Experts of a small language model: a variant of Muon for the experts, 7900 steps.
Below are experts of layer 4 (counted from 0) of a mixture-of-experts language model. Rows are named router (the router's row for the expert) and show model dimensions 0-63. Each number is 200 + 20 x the weight over its row's rms, rounded and kept within 0 to 999.
After each expert's rows: a language model's description of what the expert responds to. This comes from a sample of Wikipedia text that the model never trained on.

# expert 2
router,173,172,241,166,181,219,184,207,179,223,262,179,202,191,217,208,191,197,184,188,224,224,230,192,183,177,190,142,204,190,218,220,262,190,189,173,194,227,190,181,177,203,181,223,180,235,244,182,172,210,226,186,238,231,235,161,230,197,188,189,171,225,176,201
Heads of proper names for countries, states and institutions, mostly after "the" or "of": University, States, County, Kingdom, Netherlands.

# expert 48
router,213,193,221,216,176,196,212,231,165,225,229,185,192,161,172,189,217,195,203,220,207,201,234,214,198,182,208,170,193,210,213,222,214,213,191,206,194,205,193,218,197,209,189,199,185,233,238,192,197,219,223,179,220,218,221,203,206,198,228,179,206,211,157,187
Single capital letters or first syllables beginning names, initials and taxon authors, such as A. in W. B. Powell, C in Cyngen.

# expert 47
router,175,203,198,213,172,249,211,199,164,209,215,183,202,202,208,186,177,186,162,232,218,211,231,209,208,168,217,191,186,201,193,215,218,216,190,189,182,218,208,204,177,156,185,239,189,204,224,153,196,192,190,191,233,218,201,185,179,204,234,199,175,218,186,200
Verbs and nouns in athlete biographies following the subject, such as hit, returned, recording, won, played, plus Career and Apps labels.

# expert 28
router,177,158,217,222,206,222,242,212,176,225,211,198,180,218,196,204,237,154,196,193,235,217,214,171,195,158,170,183,219,211,214,216,253,209,190,202,197,221,210,208,146,195,178,206,194,218,211,167,189,226,207,199,213,203,224,169,209,183,228,210,184,189,174,163
First word or first piece of proper names of people, bands and places, often after pipes or commas, such as Robert, Aero, Dark.

# expert 4
router,188,220,188,194,162,227,184,260,191,214,217,187,179,171,229,197,192,195,177,222,237,198,238,196,213,179,231,190,230,196,198,202,208,218,172,196,216,198,164,229,154,195,166,193,192,209,223,218,156,216,216,205,226,214,207,181,216,168,210,170,172,201,174,158
Common nouns or noun endings closing a noun phrase, often before a plural s or comma, such as outfit, team, selection, scorer.

# expert 49
router,163,189,212,188,207,209,200,214,156,196,238,211,196,187,200,210,213,170,185,172,236,209,232,193,237,188,236,201,225,228,217,216,203,205,205,191,173,201,151,218,218,169,169,189,183,195,218,186,181,203,184,188,197,229,190,183,192,193,237,181,176,229,199,185
Compass directions after verbs like heads or from, such as west, northwest, plus him, back, mother, father in narratives.

# expert 25
router,182,183,226,218,211,219,226,221,209,206,216,233,196,193,199,195,162,163,186,205,219,212,212,192,229,182,253,189,189,240,221,240,205,201,193,165,217,218,172,238,209,190,183,211,173,192,229,179,207,206,193,188,190,226,204,181,176,186,232,182,197,204,194,192
Quantity and degree words in running prose such as more, several, two, other, as, most, plus following years and of.

# expert 19
router,171,175,192,172,194,252,217,200,161,243,223,190,207,158,199,216,188,180,157,200,196,190,207,208,203,168,224,191,206,204,220,212,210,205,193,211,206,202,187,203,170,179,207,205,187,213,216,180,166,198,209,178,227,218,189,178,204,184,223,179,198,241,189,197
Main verbs and past participles after a subject or auxiliary, such as elected, merged, released, won, located, served.

# expert 9
router,170,187,202,210,173,239,228,205,192,231,216,204,214,196,226,213,207,170,189,171,224,224,216,201,230,191,208,216,185,195,209,235,220,203,220,159,195,212,172,244,194,212,186,245,215,222,203,155,195,219,208,179,203,189,204,200,193,198,205,190,196,231,170,171
Given names starting a person's name after a role or comma, such as Andrew, David, Michael, plus reporting verbs like wrote, said, was.

# expert 38
router,170,196,212,201,183,196,198,214,199,245,226,185,164,189,201,227,191,179,187,196,214,212,217,190,177,174,213,201,186,217,177,187,194,197,173,197,200,230,168,214,200,173,175,210,214,201,217,181,178,210,224,211,197,230,181,199,183,195,231,199,197,229,201,188
Tokens in structured lists, taxonomy authorities, database entries and vote tables, often after a pipe, colon or dash: ex, Total, uk, pp.

# expert 50
router,180,180,228,230,193,200,213,231,177,223,178,193,178,179,229,195,204,184,198,204,189,231,225,168,191,185,193,169,200,213,196,207,247,199,192,168,208,204,211,224,172,239,183,220,188,215,213,234,187,214,208,206,227,208,224,195,198,191,199,188,166,204,171,182
First word after The or a quote in titles of works and names: Little, New, Best, Los, La, Two.

# expert 41
router,192,173,197,186,188,208,218,240,181,219,216,214,186,168,246,216,203,193,202,165,258,190,209,222,228,205,219,216,214,219,200,191,215,215,210,182,218,209,213,183,194,196,171,239,155,184,214,197,211,193,239,222,204,221,227,192,175,172,188,175,183,232,175,183
Apostrophes and short letter pieces inside proper names and words, such as Mu'in, Hus, Bros, Sper-andio, Qur'ans.

# expert 51
router,161,184,203,222,175,228,227,204,173,206,218,183,210,187,189,225,198,183,177,186,220,223,226,220,214,167,207,205,167,232,230,196,205,216,187,210,183,220,199,202,181,204,188,217,169,215,229,192,180,235,230,200,211,238,188,178,189,179,238,198,192,256,175,188
Standalone small numbers in tables, scores and lists, often between pipes, such as 1, 12, 57, and vote counts.

# expert 23
router,188,189,232,241,158,207,235,201,191,190,207,165,155,201,223,244,222,195,202,177,196,224,237,168,210,198,220,217,171,205,203,200,233,207,178,203,201,234,202,220,175,182,169,210,194,177,225,171,186,204,224,212,201,197,218,213,215,190,211,202,167,206,180,204
Articles such as The, the, A, An starting titles or noun phrases, and final letters of foreign proper names like Romas, Poprád.

# expert 54
router,157,192,199,196,162,235,244,209,178,205,215,219,200,180,207,189,191,169,135,185,212,212,207,217,214,170,269,198,208,213,198,218,229,236,179,212,213,196,170,200,194,211,177,203,175,208,219,173,157,203,215,193,210,219,180,203,186,158,259,182,190,219,152,201
Action verbs, gerunds and common nouns after to, a or and, such as control, support, make, training, cooking.

# expert 20
router,191,162,228,165,183,231,226,200,193,192,204,204,174,186,257,196,202,162,182,185,242,199,207,188,212,181,241,197,189,222,194,220,219,176,178,207,193,211,181,213,183,194,171,206,178,200,209,170,203,215,191,184,228,215,198,189,179,150,200,192,188,214,189,182
Subject pronouns, relatives and determiners such as he, they, it, that, the, which, typically placed right before a verb.

# expert 43
router,186,193,205,224,165,199,188,225,187,217,192,212,179,187,234,214,208,193,180,220,218,207,226,191,184,199,212,199,200,218,236,212,180,223,217,192,188,179,187,196,189,169,199,210,185,220,181,192,208,213,229,235,225,216,180,166,215,176,219,168,180,201,182,210
Single capitals and pieces inside acronyms, codes and numbers, like DTT, L21A1, 44 Geo. 3, plus units ft, kg, pm.

# expert 37
router,192,184,179,198,195,208,212,231,202,215,199,217,211,184,185,229,189,172,149,199,202,218,236,179,236,179,223,222,205,232,234,224,191,228,176,202,234,214,172,239,178,202,181,232,188,208,216,182,186,199,228,192,216,219,208,195,191,193,237,188,152,213,193,170
Prepositions after nouns, verbs or adjectives, chiefly of, to, in, plus out, into, up, against, as in one of, likely to.

# expert 1
router,197,201,206,220,158,209,210,212,186,199,242,184,176,222,218,223,204,203,177,206,180,223,248,221,200,206,179,178,180,215,209,216,236,174,165,185,202,220,167,201,182,170,163,231,200,205,234,181,158,226,199,204,194,208,203,185,194,201,216,184,187,223,179,188
Romance particles like de, des, et, and separators (dashes, slashes, pipes) after names in lists, credits and foreign-language titles.

# expert 21
router,190,183,182,174,187,213,225,186,172,241,232,227,193,188,231,212,186,185,181,176,182,201,222,185,195,171,232,183,207,206,206,236,210,211,193,195,229,196,189,191,185,189,197,215,177,244,237,180,210,206,209,224,207,234,206,187,192,163,203,190,193,215,192,194
The, its, their, his, and possessive 's opening a noun phrase, often before place or institution names like United States, National.

# expert 59
router,191,195,241,219,197,258,212,194,186,213,207,216,201,153,239,223,213,185,199,189,203,204,228,192,208,193,217,190,182,211,222,215,205,171,173,202,201,231,164,216,198,194,167,221,169,215,193,180,188,203,182,191,209,219,206,175,197,179,215,183,178,242,190,186
Subordinating words starting clauses, often after commas, in technical or narrative prose, such as where, when, which, although, after.

# expert 31
router,174,160,171,204,159,210,202,220,208,226,251,214,199,163,198,219,188,186,163,171,197,225,227,225,205,189,180,179,203,207,220,210,203,217,171,205,233,194,171,222,185,205,185,209,194,201,223,185,185,225,194,223,198,217,189,174,216,188,218,180,187,259,147,161
Pipe and semicolon separators between cells of data tables, usually after numbers, votes, percentages or results.

# expert 6
router,192,172,185,180,203,208,184,232,185,209,193,189,176,191,212,222,208,195,181,209,195,246,222,211,217,175,183,183,200,201,212,223,201,198,198,188,226,204,197,219,186,197,193,194,160,211,213,199,192,213,216,209,231,227,218,183,189,191,209,205,198,224,196,192
Word-final suffix pieces such as ed, able, ated, ous, and participles like built, based, oriented, often after a hyphen or stem.

# expert 11
router,185,195,232,208,181,227,213,190,196,226,218,204,194,180,216,234,224,153,195,176,249,241,217,206,188,185,202,165,168,211,224,221,200,195,191,191,183,213,189,175,198,185,204,217,162,204,221,207,177,195,186,226,215,218,209,197,202,184,207,178,193,237,204,180
Digit pieces after the first digit of a number in statistics, populations, percentages and measurements, such as 3,171, 2.5%, 825 m/s.

# expert 26
router,191,198,241,189,165,223,198,206,180,218,245,180,207,170,224,207,211,198,197,164,194,214,224,233,206,170,218,220,181,203,208,199,224,172,188,181,198,214,196,177,195,182,179,242,197,198,195,209,196,187,212,189,207,215,205,161,193,204,207,187,182,219,201,212
Commas closing names, places or numbers (Emilia-Romagna, Italy; Leko, Erceg), plus endings inside long foreign or taxonomic names.

# expert 56
router,183,196,222,219,161,209,200,229,187,207,228,207,199,197,223,247,208,187,209,160,216,220,213,218,219,186,254,204,182,236,215,182,217,224,196,191,205,211,179,180,180,190,174,204,183,198,208,195,191,225,199,207,202,220,224,191,156,193,241,176,174,210,185,180
Mid-word syllables of non-English personal and place names, usually ending vowels or short pieces: ara, han, ia, nja, rak.

# expert 10
router,169,191,248,201,182,203,201,242,185,209,239,211,181,196,198,253,161,162,191,184,207,229,222,235,219,174,220,169,197,205,221,215,194,205,193,192,222,235,171,195,197,169,197,218,166,211,212,176,181,222,215,217,192,198,217,199,215,175,206,206,164,214,169,182
Opening parentheses and brackets, often fused with a digit, starting asides, dates, ages or measurements, such as (age 27), (1.68 m), (790–835).

# expert 17
router,198,178,224,178,162,235,183,203,170,221,249,189,192,196,179,191,192,195,171,214,204,236,209,206,236,180,203,185,207,187,203,216,205,213,183,191,192,211,177,197,177,168,187,236,187,192,212,180,200,191,212,235,221,223,205,190,186,202,191,184,165,212,164,153
Four-digit years in prose, filmographies, tables and lifespans, such as 2016, 1949, 1932–1982, plus some list dashes in biographical entries.

# expert 8
router,192,170,186,223,192,214,206,218,210,203,245,191,187,180,229,219,168,184,179,188,220,219,218,210,180,193,197,175,187,235,218,178,197,192,155,176,196,217,194,217,212,222,195,221,170,220,199,189,201,203,187,231,172,214,225,185,185,139,200,214,211,210,169,206
Digits inside ISBNs, coordinates and years, and pipe separators in sports standings tables, plus adverbs like still, now, history.

# expert 16
router,201,198,210,206,193,219,211,193,189,224,249,215,164,199,226,259,195,212,173,182,202,210,221,205,213,205,188,170,185,194,217,217,226,190,177,175,201,190,202,214,190,170,200,235,176,189,206,201,174,181,216,179,215,200,207,183,186,184,219,176,197,230,200,185
Colons after infobox labels, plus sentence-final periods, line breaks and table pipes, such as Captain:, ISSN:, Established:.

# expert 58
router,208,178,241,200,183,232,196,205,212,241,231,227,160,175,226,232,212,183,197,172,181,239,220,221,225,199,212,131,203,235,230,197,194,182,191,202,221,225,179,227,169,205,210,226,194,233,245,218,175,209,200,207,183,219,190,179,194,199,190,185,200,205,180,212
Conjunctions and commas linking list items or clauses, mostly and, also or, but, while, & and commas between names.

# expert 29
router,201,169,189,203,180,224,216,193,156,201,213,213,188,160,223,257,211,215,172,210,207,196,225,218,201,181,190,148,175,194,220,212,253,193,186,198,209,202,204,183,194,201,158,228,182,208,240,191,169,207,211,199,198,223,218,186,224,187,209,199,177,206,173,182
Line breaks after headings or paragraphs, sentence-final periods, closing quotes and parentheses, and year-plus-period tokens like 2018.

# expert 61
router,210,178,211,216,161,189,192,227,193,241,213,181,180,196,230,205,206,155,201,186,220,213,231,222,233,187,195,215,203,210,236,216,253,212,194,197,220,231,197,214,189,159,202,225,185,222,233,169,194,231,202,193,227,199,212,195,208,195,206,195,198,217,209,175
Given names and surname fragments of people in lists and tables, such as Robert, Paul, Alex-anin, Vander-lip.

# expert 44
router,202,195,205,212,196,194,211,216,188,251,243,195,175,197,244,207,178,178,184,194,233,233,217,214,221,172,226,184,210,194,199,207,229,236,206,185,210,217,193,187,188,186,165,242,183,209,207,197,196,190,220,224,182,206,220,177,224,206,204,162,182,210,184,169
Second parts of place and team names after New, West or North, and suffixes such as ton, ville, ford: York, Coast, Zealand.

# expert 55
router,186,203,196,202,162,260,188,216,177,211,208,202,183,184,191,219,196,198,192,215,199,189,253,222,179,186,201,175,192,253,216,194,220,206,180,185,168,193,176,202,195,213,178,197,169,212,210,210,182,233,202,188,205,232,199,143,204,196,225,173,174,245,197,207
Separators and symbols in sports table headers and keys, such as pipes, semicolons, dashes, asterisks, ·, }, in W | D | L.

# expert 33
router,184,184,223,198,206,239,206,217,166,234,267,213,188,193,189,191,174,201,161,187,197,259,230,186,206,177,202,196,187,180,223,209,197,205,190,203,181,192,180,225,151,174,174,219,182,217,213,178,180,211,237,190,214,228,204,185,198,185,192,200,180,197,190,179
Month names and years in dates, like born 23 September 1997, July 11, 1968, plus commas and in within biographical text.

# expert 45
router,170,196,202,193,192,200,210,227,214,216,219,223,205,191,224,239,199,182,181,199,191,227,213,200,229,191,260,191,221,190,220,208,235,185,195,200,208,221,187,189,175,151,166,230,213,206,202,197,198,243,194,219,185,227,243,153,203,181,216,173,163,206,202,181
Subword pieces inside foreign names and rare words, such as -mil- in Juancamilo, -ri- in Coñaripe, -ucci, -mann, -tic.

# expert 22
router,201,150,211,184,153,222,212,199,183,237,229,201,198,171,214,193,221,201,196,210,223,213,215,185,205,196,178,176,207,204,206,254,234,233,195,176,229,204,222,216,187,199,178,196,188,221,214,200,167,236,232,190,205,205,223,201,191,207,209,174,166,214,196,169
Capitalized head words of institution and place names after a modifier, such as School, Museum, Council, station, Court.

# expert 34
router,169,207,203,189,163,203,194,209,187,219,227,218,155,172,219,230,211,182,211,178,215,220,222,197,214,199,240,196,186,196,224,222,236,177,165,189,241,218,199,165,177,188,173,218,184,187,219,211,192,208,201,215,226,261,228,149,169,186,229,193,180,231,189,179
Short word fragments inside longer words, especially after a prefix or first letters, such as unpre-dic-table, inc-ub-ated, proto-C-ub-ism.